Weights of a small mixture-of-experts language model, trained from scratch on English Wikipedia: 64 GeGLU neurons an expert, 538M tokens.
Below are experts of layer 5 (counted from 0) of a mixture-of-experts language model. Rows are named router (the router's row for the expert), gate (a neuron's input weights, with its number), up (a neuron's input weights, with its number), down (a neuron's output weights, with its number) and show model dimensions 0-191. Each number is 128 + 32 x the weight over its row's rms, rounded and kept within 0 to 255. Numbers have three digits each.
After each expert's rows: a language model's description of what the expert responds to. This comes from a sample of Wikipedia text that the model never trained on.

# expert 61
router:139152111140148201104144067174123123097144091110130101151113151102149122128146127147087121074113127103047127211128111159155109064166074099123125133120115126105155118141100078134091167154133190141136106146106140126144072121096110091145155125146141118132157120092160142108137164128168159184151110115196166097116120136067117059147067146116127147055123147184171195090158138158095156102116144142200147203145090122061158095102117110157103111109143126194132115156112093089081139068102108166174140168122114120104152176116114183122146144080122088158083133142118119137090187158187118102
gate1:139138110132103163108115101158134078116148152080091144110174115099159126102146139086096125113109098121068125111082166135158113087093057101131144155162151126140132161210112172145158184177094145143175113147144078202152150118103127139191094129061079138087118158110149117137146127181143129158147116152152188103126124105144185169105141192104099107147161086190142167162180115124170118185164172106127123188164092192139136091104143146113188048073145121160154079123087102143074109128094161168120144122100214127109106147125145066128140119150158176134114108118117109167127171126125122150
up1:130126112145113151122086105162123073116150147052089125128186116080171152095158150123101141128091116143066125142099207141143119091068074125143149160142195077116148159167135181196157195145114121150166156141130087189138144108136093160139087143070094130121118203127107107123132120148138131120137130166169209116136171083129202156103143182112108130141141099167128151161170127122147097154164131140158121186138121184157139112097146150121159042137141118146151073112122137143114099121097192157109133103072198141118080140126139095123138150104160206167158129120104109172141170169094105140
down1:126105113165174128118110106172093133160163113136112092103111076086157120088177164122124160111165080073166142095109182113095128094117132081136152086117133171131119169107139147149214152182172129126150127160113113081102139090178119101097116137198126131086166140140136124112095161129201168123162151172077153081113138091102111154092090121123128103106173118135116150080135089190176073146133133077183137204130152095130166188090158187147066097103143097113140134147130171105063097117134196160142138168117125095170105198095194127105099128147152118126120109144088150091132103152106101173
Word-continuation fragments

# expert 54
router:151089126150160150151147116133081165117117111128148094138099145163133105155119141138171113138121154153105060108147122096096106093165123138166091163095093101091172117149152096149086150156155170160135030123129124139162149153087205123104135176129149111051147125169146231118170167119130143158137153129101117116061159186104125126104072137155115139148142125074153190101133166173172119099160098138093179150140047132105126093072108087175102163165153094141121153078159146139117149124108091077160124143069095088103127125168102101151161157147165107133176084136177176150084129084085164143
gate0:118157077105167111120124104131064096154100143159085086130175105116145089087139192114074112101108166091112129161123183113130094160153176182102141111190047090165160135184164120167114129132136135137116091115134136109104106127108145092134072145145125146117139139150203089122107132138149098131147130140070141103113139164185089189102162148168157135111138052053055106073156178112110173090144080116164115151117075126070171144085100121178162119051093125182111124088127138136112150139165095129179108162151117122141054113125154118106176093125083148111177127128140130137138111110103078123
up0:137080150137074068154191143094098103127192176138183156102121150138124139164152130069135099121098122113123168115171158119112128138092131088117105133132195129113088103086083136099166152133105143142186186137131135091130110125098097170079174140134191135100099120061124163132135110126060179082095143116132106133132086112116156122139184048089075126123121121187149114149049092151111139137122128120059180115069156137160093141182116159075109126149120146133113117157132110089141098175146171106105143132087103153145159196147141157109045138112108091139070103132106155121121189071117167152
down0:120111128105158117101133121141120118186159133132116130129121144074086149122168105105143132101144126109178127205126064099087127158133175088154093144151137165162136131184194118137127090115168198086102126131137150184151132101124104180054137118147126139063118160152139128152151115088143198142131108090121176155165079152137059119094198158154140120195104108094058193077126175087113126082127095137158153162128176168152139146124092151152125090150095129149171153119117131116155111137125085101121187122196151098191144122131153143127146118128101077129116082156143172130183219110163086096
Dashes and hyphens

# expert 51
router:084112140190144162110171088137075113138114101147114058086102127191192164126182121090132142139154159136101099136118115105138155111153150146109106131119139085175145112134164133075096154111129144135131080133077100174212110126090123137117174146135124133128114076138115182160154135027120149138138130167159116146129104120051104109103132168165101107128148097107138129090139137111203159153094168116115181089140104086098096140101108100173121172150166172148087072147081074082071149113149124139138134164128153168100177214152149183181082134137132122188135077170131142138098138113147183146
gate1:161128136126126140147128125131076110084130122087111096162143170117116109109154081142138152142174143169108144130150135135175143081051097125163084090156223086108098153091182113140113118092115155132086181113086167138181101119145145089132155177093142143125142121203143154117052158146106070122080140165138104102106148126107136181060144124155091096111115113172121159101171179097109081128206140068138141122116102105114135189157105107121107105142144129038135108100091110168150117142141138114063068176157081182113115107125176134175128131147138116104162101084052089090099144161122133136
up1:151097124110120080140090167097093127114096109161086150130178133109083163145153091124121172114086121061169159189108101078131120089109194119130171125140152162145120094094124102058152185123139187134136092137126147091150114148125093136069171088111078093120142097172119159123088143159077129124114110157145146137137120212163104164122163111149124129115166141153163142106090083178089076139126119122033117138183147153115125188112062192080131092087106100128136123131131127091107133146176125128129165182178134090153127116206061087145150132125156150162069163109143104127057096155136131128
down1:131134147160078070109121088186121099103136154139125131135160159100093121220182163152119149172129147105185117091134125175153151102134164153120117112134155113108093122108153061098106214108169145086148126096106163150155135096116121134092135162113104162123116126149187102097119130134146051158151138118188097089121173176152125137152134085157148106154156101120119165139169061094121112074135086154094157187199172093146099121145110122121087115137071099070052136133067120095065124079156140146090140095131122097076139146156116090178190177106104114121073151161164137166136099135098107114
Mid-word continuation pieces

# expert 57
router:163124097143130134163145061108060149132171091085148133146152109158215118138136103140159110155097141160055093124091106120074070111181133147155178155107089107130144139163122104121078153101144139155167127172094098182098129111117171079092142117153127157156082121119196127153118091083145148136129131203162157139105088146167125101018102134146111123157135053095125126113154172143150166126117160136135118115131130117095194052099065124153074134134170154159132128140170105118099154137131110168115164114126139082128107185189128105114150162109168050167126083151146131109100178135165128119
gate18:156133072110151126120137141148111121165125129143071182099150170159109125178138131077093146188080179152127155108110186152181150155099134152082133146114111106078072138122139178088065154060180172126157083139102184150133127118130158094122155102130173058120121179068073129149114145202122104062133162095142155159140126142170109145158061128141132151103149090150092146177119122138138140106163119173185163133179147097178106093175156115121121119151170092091124087110142106129126113125129111105106100155197121149171122092176058148142119133142163149097081104065157101094114168135097115183
up18:067155118106109128162156180086077154167069112062113168074097149105115082085141116136106095156127135124119126161131134131138143174112132138069104087100113153165113119145130136155053118121110165170089134127128111135124081125083050146117163090053138080163182193210140052178104143060130084114082110121076169070139095128153178144081124126132155129069134151117095154166115100148094087156110105111080145142152130101102118153106110143130066134098083123156114151121122084137101111104084105151182142056223114111145087136131126146105126118129135116123150128142155161123174134118082115133
down18:122155118162167130149162143157145124155101106117102187141142154099103153143148121095050144139145127177167175128115138150097093148131133082095137106120099143180093172103135161185088087122123158143156132155150182070135096187153128120158119151170157069093144193130159163114145091094122091110139136149144144106137092173150156149105059115126081118114081144153143147064080086127149075080143137090074107126131125114139089105206086104092170133171149139097088148138096133164171123119098069137168134063176097116101117117158141121144084104132019114127100105160212100112164107077176126147
Infobox field labels

# expert 56
router:090124118142167121144170104186119134066144060109091159151092162132156189121130089171143094184128166160116108124069133100169069128164177148148102174085105064057141101139133098168095115100119128136103134191094124158138148103108130141147148097098120086082146116137129178153191121109134081107135157153149161114102143162104077057157106117103099109108106132153124137094130130166195114204114167166200155110169124123096112102112092109111118101110114176142069144165209128116089156113088062105117124168114156101121148152090133129159115195116112119177121117146165111206086130116093113133
gate4:154075142123141149109144179190162115108140137167168122165120143146076136111123132146112079163149133116107087199105145130166125101190046061143186161125118138097154145135080062092119079166142090120083147136151139124095106119159127083171139117125086090118121191093070139149134040146129118131156085160099173134109118144135077109164118126117148110152119145087110173095114155071104095067156152160123096139123118124097157098179203116086138112092158101129148140101117155080133149095146069134085094198091110125138095131166147186100178149145164127092166189136066133099143121154107174133
up4:126144150133168191095138138153131091092138093198157128160147133156108171127140147161142091095132143093088144151146176102154106111172070080099178128139084134094136147125039081183119102148155080144114146097120076127128096120140179108216111095134068095125151151072103179170119054152119135097173082125120195128144129144142085136104123157112068119124106088089085161116088115132131149092130159104129090130150080112068146148150211144116127152120135134143169174132103130104185170148104067121107092134144130138175093129149160158100157142166149096109175185116064132096129103133095192119
down4:145112094110138108123109124109155083096081120134151099111141117106129117088094104135137126106094127127096098122180137189190186118116126116123099163067151163122106120161157060181102151130065107147127114116205129105122164132077093140153175158168137122119060061123147111088109123086155134150126143093109093097144170107145121148159142149083104110146168104104152070184129159145113085201157164123158117198156077157108091089081142182124122103158092142131132157088141196171140164104147127122155126072141203048122162124112147144118165071089157157125149136144071139110134097141056102065
Foreign-name syllables

# expert 20
router:059106142123178159138119120169109111072164099073146136131127166169186175137174082120090096172128168114093145163157109124154102108165113153198122151074112098133122133119145115128077134125107201173159123154135093129141165131125155090137168172134114119114103118153161160127188188138151094152106096159112128105147114172153126099082000080107125145102156152108237146131166123182134112156129122153159111140141056056085143073142141072138097129133117101149139155177144107088104136143090127144174143147079113117099115157122145150121119128164204071134112134144152104111126141102110132154
gate0:112125127202157132085090139151146112119171127118119124078077147139121201147121122155123175074117097160159107124089091072094102207113227141174073102079077123133176136148155163125088102142143100085150175183137105131139144180054153181158099103150158034118131144145124162149138146126137074144130097101097141070153162095153094188102129090097141113119137094112092089095154126118134134082060119122123090163081126143101148132182093121133097150154128137171150163100146112097178082081118161105157101212131101135138156154129099104135131131159142077125125141096097135096113123135134081119
up0:143164064100137158101049160173146126146190128105108088153122110117109132141188088134147073142106039176124079085102160102163129085140108142092096144097137116110135164121199108144152086132147186132137145140176106081094126069167163096129110153170131092141111150088110149166069161149093098110134181133105107137129146150112154113134120184118125108098098116188117176144158129191093133191130180126165129074110073151124120133158115070092141055115147102138137144133133162130115156170129111104152093109142130138105101084142133120106101079177119168103073131124120128148189077173068208143
down0:217108157097116115134125150136134138120130072138112172179128106123121094044172123111137092163102108137129185126127117126142132152073123094169103144086110127054112046106109130118059105097158143114116165091041117143135174166150147120126088091097067131129132111120116127157115084078112151152133124145208174138088043146102092086080090092119171161142066164086119118143156112157120152160093145129094160157105098161135132120160093103160106079128109106171128139082089149122063129052150130104097096136167104140177166167081097122107087152148121059126123170113128101146141132110132100109
Geographic name words

# expert 53
router:161092103102204135134153124076110138079126107086129098133115084103162130178192095113141135101085177098085122149134114138068052106178116161122046120120104106108143127127097086098139171132122115134099082116083135132124138115125142187117135142144145059041111094138146167123144129096114097126107171146115130152157098143146108106137118103093102131104127110106161139105121160151120159145089125135092170143098106048105206125169089115124116101123203138155108140085111092128067154072127173134182145108121149118116111136161131153168186130117175091177191083166184163158055136132148112054
gate0:158103143127133174146114148180130071064140072117147143137094061077127102118115150102129171091166135162163084151134133142109082075085182136144041132170111098155144135131168133149102119114107129151102174161148131167145101172127181125107192111101220088116128122138139127098125056128136184081153158123150125097155068078065127176151094133157156150110090133170118114108124134078089122106157165154132148160129136048091135176150135098132198149154197160091158140065136144150078156092089108157121117138114086137125121112186122139088156051106125086130126104135113162148107102128158108118
up0:103096153177147146119139105127141045153107063196105117168070082121173119124133145045090163063128128142097081104148074136121138122153189105096091099135099094096143165127164110134143142152155090148166154126155189199099080155077176135095134126112185085104159151115119104105075122152157120165157153154097138133183081129121164202134091090142147111097131128137130158060148149087113126146135158141116130137108119121164116147121136090097145131075156153090149137108138135164068191126171150148137119086127052141067091107195144154155135081091092113156159108119155147134098135170183117150
down0:161108167114159087109120126142184062117130148105138090122074105097129148122149078144116138105120116220146091164142156147089120135097112157114066132142146096137148164135161117173160102137091134146150071080125126145146202164131090180115136165129198156123151167146107147108120110115113130184226138142138161116099110125144171085123155090137136152181131120145143117090139109116110105167076116116055132128101140133143206189187094163097153131118199134126107154131132101115063116132128191101065176113122097085169127170123168115151087112065188077119169163087121131099129109119139116065
Prepositions after verbs

# expert 22
router:119107137110141204128118086117135164074139121115092105195178123170116147119185150129152128117106154113092067179140105152113126074171069125186079121069109114171116102133096107138116173148130168127122152096070089148108113116047154123089149163116138061097107098160113129104192186147132123161128129125137108119126101147095153109130075115131117122086123142139142130123118204196097132083170118130160160194184049105128159094128080084165173131095160103167139099210088074071095127113140152155136118103069086103123139113149107133147146110160145150153167098119187121110108108163096126161
gate1:151118130133134149163071113056108155073092119152099107153109070164190145113102165121146105147146133137108179153109095193123137096121135116174104106123141044134093053123176124125164068120144066148159174126075121178162116125111101166096124167109113155152123144143131120134120062089131168079103124136143153157077124137158099093126107139183143089121115119123127115122183168107064094147167094122130129111173102129126151139181075074209075156134121131194139081172114129108084152134147135188133119111154133124147103119126068122115130148146182087154103091090071055082093089147138116174
up1:182125128172179155114068137104082154078146142149113090107171095189198084140125151150138100113091080129134133090148161114113141145112142119142123186150068092128127106102093120102157127169155088167163201120138158151142116134122111181157125113157100152086105142099095099102091126055135185147139130135120156161109085111118111125100130121162173016150138147103156036114169120104091115132142075140145089093167090102121155075156156107202107157134136110115175119129143169086134132134143138138059141125099100093153088151128118129174183184052176132131145156129132102104104067121098132093
down1:105133128156155198154143159150119143166170145166118126132160162089186131054129142125153179155067097153134142096141108147172095150137159151145108130168136133089124199123067128140128076194111127128157078108120089123055130140086087111123122125145123066086156142157102153140149023131113052111150062069090128099100129086085165152135172161103141137130112116108102131068142080191130165140147135161122138089090122159107103123136117169119131177125128175173094118155150118163108151123067133100177143110197185144136135105113142136099130146202050141140123166158132166112146132088126147123
Surname and name endings

# expert 59
router:097118120163139147169119075146078169062140065140109122168126154128184152143119104160123053124143228104093105171104160116087130124142152100145100136082134105150211114165159045118123185152156068127137138131123100153155086141187179103160158114162142139098131115144120139152098107111121102192148118154158144126140119198083128118105109103123090122146112101127122166093163137133129146173193151171122180176113092125129131108060081144207119106143143114125093116146123112089111117144117099181190191104125145078139161142144152155097075147114105193150159078164169139175118148116126141100
gate1:136123118201133094153053078160099106123205156072134106175143078115127056123146117157124141171131132135115140104118099069120175106103121191146083087100081117186157149123166135130106147130192133100133158156092130144098122137140181166147113093185103206082144157127088153111153124127164121099126155162102080186126081155109196121138134134127127108185112125121097173116163110125108217117078130159097131144128097134169106082119113091155112079159148121078168142134157134089141184141155076133130108101126131163110106069091177169142114151146115170167103094116107101135136059105064113145
up1:155122149096105114145196196098179145138085115174057129078071178144120138144072118092115105157128167102129091126178147191149089135138156091101144180147174156117145087133120137093159108119075103121104073131141106130163091087087118111125134154066119051181128118125141136159136086105104123171096069074155140061163140102154083137138115143158141122043133142148129047136088117136169050142165140139112136105196116085086122186130145167108148159109110113177075078095078122171098109155090201110147141141139111119149120170152129110142135127118168099129145101116122109148147156146152133141
down1:178137146194097107156130128080092129123123135119092114174114162148080126186172089075136156167171178126153103116198046156169118175091181167091128096087116131135116142127156097112159158149130111104158189063119103142151123138122106122070098169161151123111132122134160123102125076106102062165069132162122162193095122180063127077147074108099128181120145101093120197133151151108113106118136155099173089087123172132143143149096109184114097093089134142113125142212128147089082088143129149097150152114162141153146058116155137123096128087135109148113161153157187128127144148173115076148
Table and list punctuation

# expert 27
router:057133096154149150120109098158094120038100100143111134164123199151143180144153151147212111136082172095137087155137198139162098099171122133194119145064125135040111101152124123075148150145157146111135139199102121155145128135071101144135167161081127119095112104188127173104161187104139137170108143141187149150104151121150127146125103081101083131094126098137135159092185182140173101176144105140128151135162083137104138107131117141133094137106140152153057090215157130110141112094117100176134176132101141104134189095136129150104159154170159104140159106119117129192095180134131161127
gate4:099112191101160089101094071123132146037172116144079127162186065071191147164087131123159087093135109097120131178114111131167136103163107145112080145101130144106135101127145120150109148108128125154158133117123101124121176123108108141133185117118118157123135064115115101133107147064099108092107118161067154158106184157095145106139145084130096111146182169101090186161087136108106072130111109141032177153201134059167104113109095135149092139084117086115130117151121098118102138114111077120129103105100154126106120086106143115168144121126113139105176127097107104094014124171090064159
up4:136121132093170101131112161142144115126146103124095152113137135142097123132154132163151195182171079133054075112135101090120137140103158088094110184151181141141156173128107103115137086193149129189139130090106117136168106119152187108154104100151137146153128066177055217112116151140148156147139182104181131143120114152125141098139134127143159150096202150126163105135128088129152207096158083137115129187144112158114069082145106125136122136150073148150074128152088058168081097193098084088129161164147178156119150164086146142128104133151120105122167183074126117177154182088095165148
down4:150139131089118125153098114102117077099157117125143126199144133144157142158100182167086086103123169150095151145128126123106112049177115150124152134057138160105114115127169158152119123130145145187138112117189136151079112147095120157147084118156136078121170101114127124086105099107154088094178113179149083120115072113116140119078137151113071116125157171063122166092094151131127077110134119109130167079070095168158174100190132115196119094110141092132106191128156117130165112150147152172132116064126121138147089157221046112092101096154132175215173152099094124126137104109130062131
South Asian name syllables

# expert 16
router:117088103098126167114125146145090107105121076157104107128163141184144159145163127175110130128126166147129100108088181104095158094147071146173128185119132133106149096194121112106142114124145110180120115160123089130183130132126159077129176101127131115119070169188175136119138174098154175148198148112193135110160119119126141019064142072109109143100121140130151154086128127151169127169145154111140160165146137104112150104144090103121101101085132158128101047148111133095094125103045132162184112111121132095112172147175141124151192195078136106170195110158107144133075121068094174168
gate4:164102113121125086178138068080040114103114064088168123168156128104115173080132199136157142100101084082115154048090159138114188158125121087121226158118122085110139163157119159143127136163150115124157083161128128160123075122125114117060091127144116118160119083160127092135161131091191169100154133157189126161045138124133083153124109141156173118102121121096159129166078116121090125130135126095199084111110111063155140095150089148160140091066116089141155141102138105150141131153155131135157130145126148116142126138126171122113135140108095155156159116098143136110081129245133161107
up4:070119139092145151119129135119163134135165186156124114059164122128155120142083079097163115137045233134173121137162140091129051118146138178094065117141097143095115144069120135173135072063124144162048170079059135112133162123102177103116131098080081104141137171142110161099147097165114134137125131109077102111142164107135134138091164099139139122124109123175071108092118128111187144119113175150116188129152141120066135116138108115086147117139218168120114096110137144113175151123108120104043108110150084132147141099126104173132130129151122121093126116152085150154068158094114064133
down4:104144151191105129136073193102111099157113140172105135110086105104161094195114155129142074062130109108137116141112124128088141197140154056200116184130120203149180102115130105122046093104123152107116173142142068136153156166128124110140070153115159097115071179149129154087104170111135105101147125174170114109118130137112124135185145091163141049117113189115169163130127123176101176151137095108122090164146127083142093184151139176133179125140114183129149143141140144151143055169127100103120083153137150133156127124122079104122171094115134068151177159127167138162065122091145094137
Vowel-letter pieces in words

# expert 34
router:124149132131155168153155088121093147100117111116174125134197118122142198132142105098150107108083156171120141148122096116079076116147140165114136152121138103158125103178118113104088174099138201171150117147169098151190107159142137090106151138123133098156030058154189157168139166049139127105111121181121122102153095128142149143114101071147114102139108064106122146120129210109157230184191152146211110128166133100102100180062101098157128092145188136142111148148110086106099161116107146169118157140130149142137129171175151098130159154141134085148158114149141098144121146160153177099
gate1:088111174125061183144153056082134102131095180124123128142131192133156155113190139119152163221093181100099098132145101148180126129108113109116118129190121165148202123139132166086119196121107148056162154142082130150218094160162100102132097087157141142140136122142178087181073165107103143090073165119154155151139141094190128089139142108186076159174102109136145143131167130089139147143128175169100089160113104145103103162130127103158112124125152097092107102157139077133160113131141093119143106125106122143118078120206142084112152112161129100109162144084072146105095080102126123126
up1:084124175120087135119106112106131089132095164114106116135107147129158124136165124136167144158133163105108108106110147142170123143140117157120081133166133176155178137067084169140121213131082204124160142157042138146208132154163109157115127068168119106100113069133195095223078203123088135073069155081107152132104139122113169080114176101176080145143110119142145127125151135158094181101115143126131072175115084140157085113116119144148128116137147096038146122134157055086142123117152084130124126084134126153148120120207129088145158133123110118076151146123092140092128142100105103122
down1:106171134171102161141163151154089132094148100135160087115135146136103098096156126163084116116124093097184202124113145057133158124106106117081127090111025088078199087033111152155129130106147102086175135088087160095157132155157123165152183121164152164116121111071128113165115120119174161138122113155110098124165162108060112173121096140095058125142118110129183103094176164104120164128149163179109105164125105134209142107159068166177123153150079161117109139142132148108138149109083119154116126147177088095143126117140129066142169130140099188152121096108160132127075118097110134176
Word starts after punctuation

# expert 2
router:095075141095135173103136136152107170137170137063128168095071132129186144150117114138130127193160140139112104148102135143087100050168110099164118129113118071170145080140162085102155139160120158120126103153116131120130116150113109156103107132127050118092126098142151149098180132061116128157088114149131138131072098164043092118159081163126109103134099093116132178096168127128152196112167131109149178188147106120085186104162107101144080177117160140135123163172167130073060101085097195134154116139153188097116164186135129171096158189117156058116104080137158160144109139150150155113
gate5:082119165193120136105091113150135173144107202120075137129135169139147124158142096152074131162146113131150150089143128160080069102175110126107109136095148091125146129168139162154195175127111163153148097111076171158093177184147076108157121167153087092105082087142122110062209125158095159141119177138178138146127149141189105127153181152144096167076143091148119104125169154152162151152097098154137110120183100104100147066127105117156150153125185146088164111135123095125209095148133127121150184150150155229136140117089095182126090152115178124096154125112168118101122129170135100083
up5:113091192141154128104082141110115167160114182103088138123136147131145106165191066132091133144162098134132184089129116159034065117149100096053122170103172120121160124182114121147182176123105185154142065112094130172099155176136070099154096179153119102121094124137147093057183121185117159137140168167172132110118130128142110109124184143146131121091176092128129099115165125149125189108111107136140107136152128083129107083152116114152150154090202143108143117142138084102200089106155151114147184134131171200114156110093149174129091159114186144085146136107162136108133109168099082100
down5:128133120141118111153106193139115158138125075124147059124168125119123164136127145147088085146147106116148145148138148167117121139092172199126149140083147096131157105139124117153178117094181117095166164149136145169124126089172095104126154099081131120169129140110126128168216096120074112116123084132080092190035181079153127147165169096184169193155110115167094166141125125096155138119133107081117139109104178135176135100175131142123167143138098101167099198144174138132112215102205059141122111169126141110151173148127195154168132143083121107150081080144157156151174097110113160102
Hyphens and modifiers

# expert 21
router:142105112144170172172201064114049117141164074126127116129153111141158146113162062092172083095116143151096133129075091149095116102172096138136118108092052108122136120151130051120063149097150194098161101142079071147137160100079141071113146130129153127146095108099142104152146130088102134131113114170125132110116068146111124115098121146138142164126116055140161130094246143138156174138128118210124163122153133114130147115099108154144082111146117138124118127154116101095127113117114109150127152104093153084107161201164160151127158155096124061133139080120123121161120207047128161128
gate0:105081126196123099207096169111147079103148121162099156093089217105125158111186165167159142130208097088090092186128086113168139162079181161145095097141143091131115093106132147120098142174158060117164154098111099090141145166095120166152113141104099083169152116069137142154123104135147141167105133140177174191119139056118123104123077105102165135084101113095136108128130096144097147121150130102179078113157170167134116172106134154163080109165124165076095105095120149163140126155120180115127136130153156138123119122100084144113065150164108117142135069177054096084142096116109133102
up0:153140144066130154059181106155126167125143127142146108151125078135124079116100112102113167141079160149145141099138190102065106105158085097125181130109076133130140132164124159125168101078089166169104081155143129151128103128176158098130137116092134156110167165183128147136126174126133114070136156093074087075154176148173150121115148168163069122134162129123148134105158162093138126149099101164057159150153095095120144058141140104105138144125138096147114133109146105057141078103110136188113107105113033076109134095199144132108215116114198161125067150078142186139100106161114139128
down0:143156106131071127146188128105097136137147099122135113127173132143120096168156100133105115124187159144076137100139167100149096165145105176203149101105109155150108161156097135161085108110111111134102150188164157165116168165147054096109170113093205161153167132097092123162123105146108084101134091110108101142114074158143174097144082117186171075074137112156097143144104124098187136135183178132068099129138143108121082104117130091050139119077102129128099092111118096153173100112112149082125102098109111116108089150127226127121116073121108150110178087105093190119117101103139149225
Table row separators

# expert 5
router:095171118131138167160132130103094179104093058126081130172135127143178165095166100136140073179094160150151109121124182115102086090153111119165061169085106105147158131141151110050139163149142202154191114096165154134170106077111153075142116186137134119097097086174174155142155121114171144169109131142202143125112134113083111086133115128118069126073118111148205123138178155150168151158161183130169175171150112100129208089112119080154105125155083083173133091118117125117118101110121184164108125098086177175127143135147135133128122124124163116142189071150112151120074125112111116130
gate4:087126103133156081131118107138127160059092095103157093156166169145128097140114120075126117076128118087103112083101115165116089048179185125108132143131091159122142184171220122093050095182126082093088163096157139116112153100087167154132080141135111100132103156111166114174136099126121086143158083139068110153100086092093154112178131073130151130117118052097142202098093164153173167102098118146125125108132113163102184190115099117112122069164115113118104165145143136104148147080151159145181127086116103170139146130150109095068112146107135100118102155121068166102170093158099094122
up4:105146140122166112118144152102145161074100108129158085172164162176147113146125145065114142121131121083115148070117101148123152023178170109089165138103104137140145183153204131112064119174115081095109203072181141113097153106109165134152072155191141112145105143120156128184127137141125064166170061127087124127089116077128141097144115090137182116124125063105111201108121167140166145106144140169126119112144146169111188185154121093121144069156091140120108149159134133107123155095131165121166087100105096172126105125174137124087071094135118092110058150113093155140116093146098089135
down4:147136085083072107167164118140122100136143101144157110119124117104142079100119085189083145144074114081146114141109123170141113122136129192146159142154116109139104080132067108134186113077175128068122066124071134151133074103170176159114117151157126093057175141168103117086141111111040042118128143156180139150139143111151143150124152065115162133127144106143137155062209122131102163141190139175117090140071155158117156146109103141100071146096144133144071140127172074137082089099179190145179106092157120111177173093138117124113127149133123150166089101164134102170140107138137123140
Adjective-forming suffixes

# expert 6
router:107121110140145156113136090095134154150098131124056098148192095135115157121163119090150067126105162147041111158067163121112117152144098155109092152086087115105136127169138060126084135146152169127079096129085112177112110165124154147090181127107133149117117123117173206103176189115142097124085144139147120107149161161198130154093102142104109071132149119107155137109119134144117145113162107168104177154121064084069116155142019085110143083075146094154117155156163054102151163110099086211136100092121100119079120150192115167107130173121141136143125120129115081136116123068123118111
gate0:155147095138098137149127083130164152160093094093129095112164128084072196155142119121129139165080106147076112118091186082185154108135082173089114132172117106063104124112157130140162130142146147084122151089108135145082120194181095156093155131139198110130183143138165083085122143094155182152144199151144134107126193121139161113131149063096121095122142114091143160168071121109126141127099168135119168167073124135169117110095102079152118099142155103104135069078138044151120117161153123175146106078170155092123168127148148193174096147098126079139161162092119098163113081125151152067
up0:160124070154078163083128106104139137141182097136133189116140111133140165081120103093148049129140121111149143101119072129081086172150151160099135154129145088093087105099067142106099113185121152107167146072130087130103094146199124113074100090158176087095160149132152107100164070102144119122140111080171156115183133136162114147128118144152156137159142173086140139128119149106109185139106084140126169149151106121103152105113108090116101143102147155048143116040110082113090153171196099108137137061141103180091163090120149164152134163113138090082142083033109125159130081136087149163
down0:097183200156139173162132130100112168168118104109173144149136151181138132084158134084138170178129175114125083078152122121080164130130140124083178098116136047097100153101146142123059085132116102105081101127105114128091058092093180165180098122140068140088041115151100116128098132131109129086124162165148064163090122147153137125106147109135103149132097135148120116110132106067196131105199141142116043160179166152138094098159162127125143120156098142091129044146159093142129153174120189087121187152133098121090164111147111179159134114120150120118100198095131124134132143122156142142
Name-internal syllables

# expert 33
router:121064089133160164123118103108176142088149096091068069161159117184143162134104107158124074168116132082106132139111127145151092072183103113162070180046102131113130125156154125130093133152151183171112094147071151135133124100093185074124136116071036140119139132123165214137143153112120089142123113130140121142109116124134124133103086143097104119084088108078198150139164141173097128137147118157127181122173111133127138040138133055146104121123137121101145162160160124064078141117118141144146141154145127092118207153133094117134126177148212112122162139096102068102095127158126152099
gate0:165164120132101110124133091119166130121124190110106142094138167115189110098154151178098182185137072137148148163137093120146106122117148133083103145082105087108115176140184030111221131122171164118121115161148167096122128146143121150164135119109085158140159113138123092079146137110118148096145124124084140182162087138139067138181080151118151143069184081103093099169149113107124105200087114215130169092178192153067111053096073145171189138134125103142149148133163148108129092181117134113115123152085150082143141124116134145163150114108122153182124134075168120125104125115167149143
up0:075108152109131167235112134121117160125143158107101086093072107170114085150091124109139107177187135149126154126081113173118098153109154133094110080156101109143089186132146090120177139128170100140141111102170101102157101127115163128190106130190096154103103170115136063142174144165155166129113175126071144121091132140107082158129119157137130140169126166094055112137131101134126148136171164113155103122136113166102123111088105068090127164114138143057132154055179160127113086085070164123198082117100099139190140123114132145094124147125153141084076104100152157143162117100074217100
down0:062167114136142158163128176077103135180164158135103097093132072110035170133130139077201074156143151157182081176060094108139175137115114138160138197128104086127145128101137193125024147117149101105154119163111136099107150166105103081138058137128137131099136113142120156126174086128117128124161107136186124087120147124128153130079143150111093129154115149119168156128096048070108181067054121097150131165119108187138135120137108100176108127121188103146083110142106125122159142123127110100148147139163146096135067148111067119163101103118120138180095174162103115124114134102151116120
Geographic feature nouns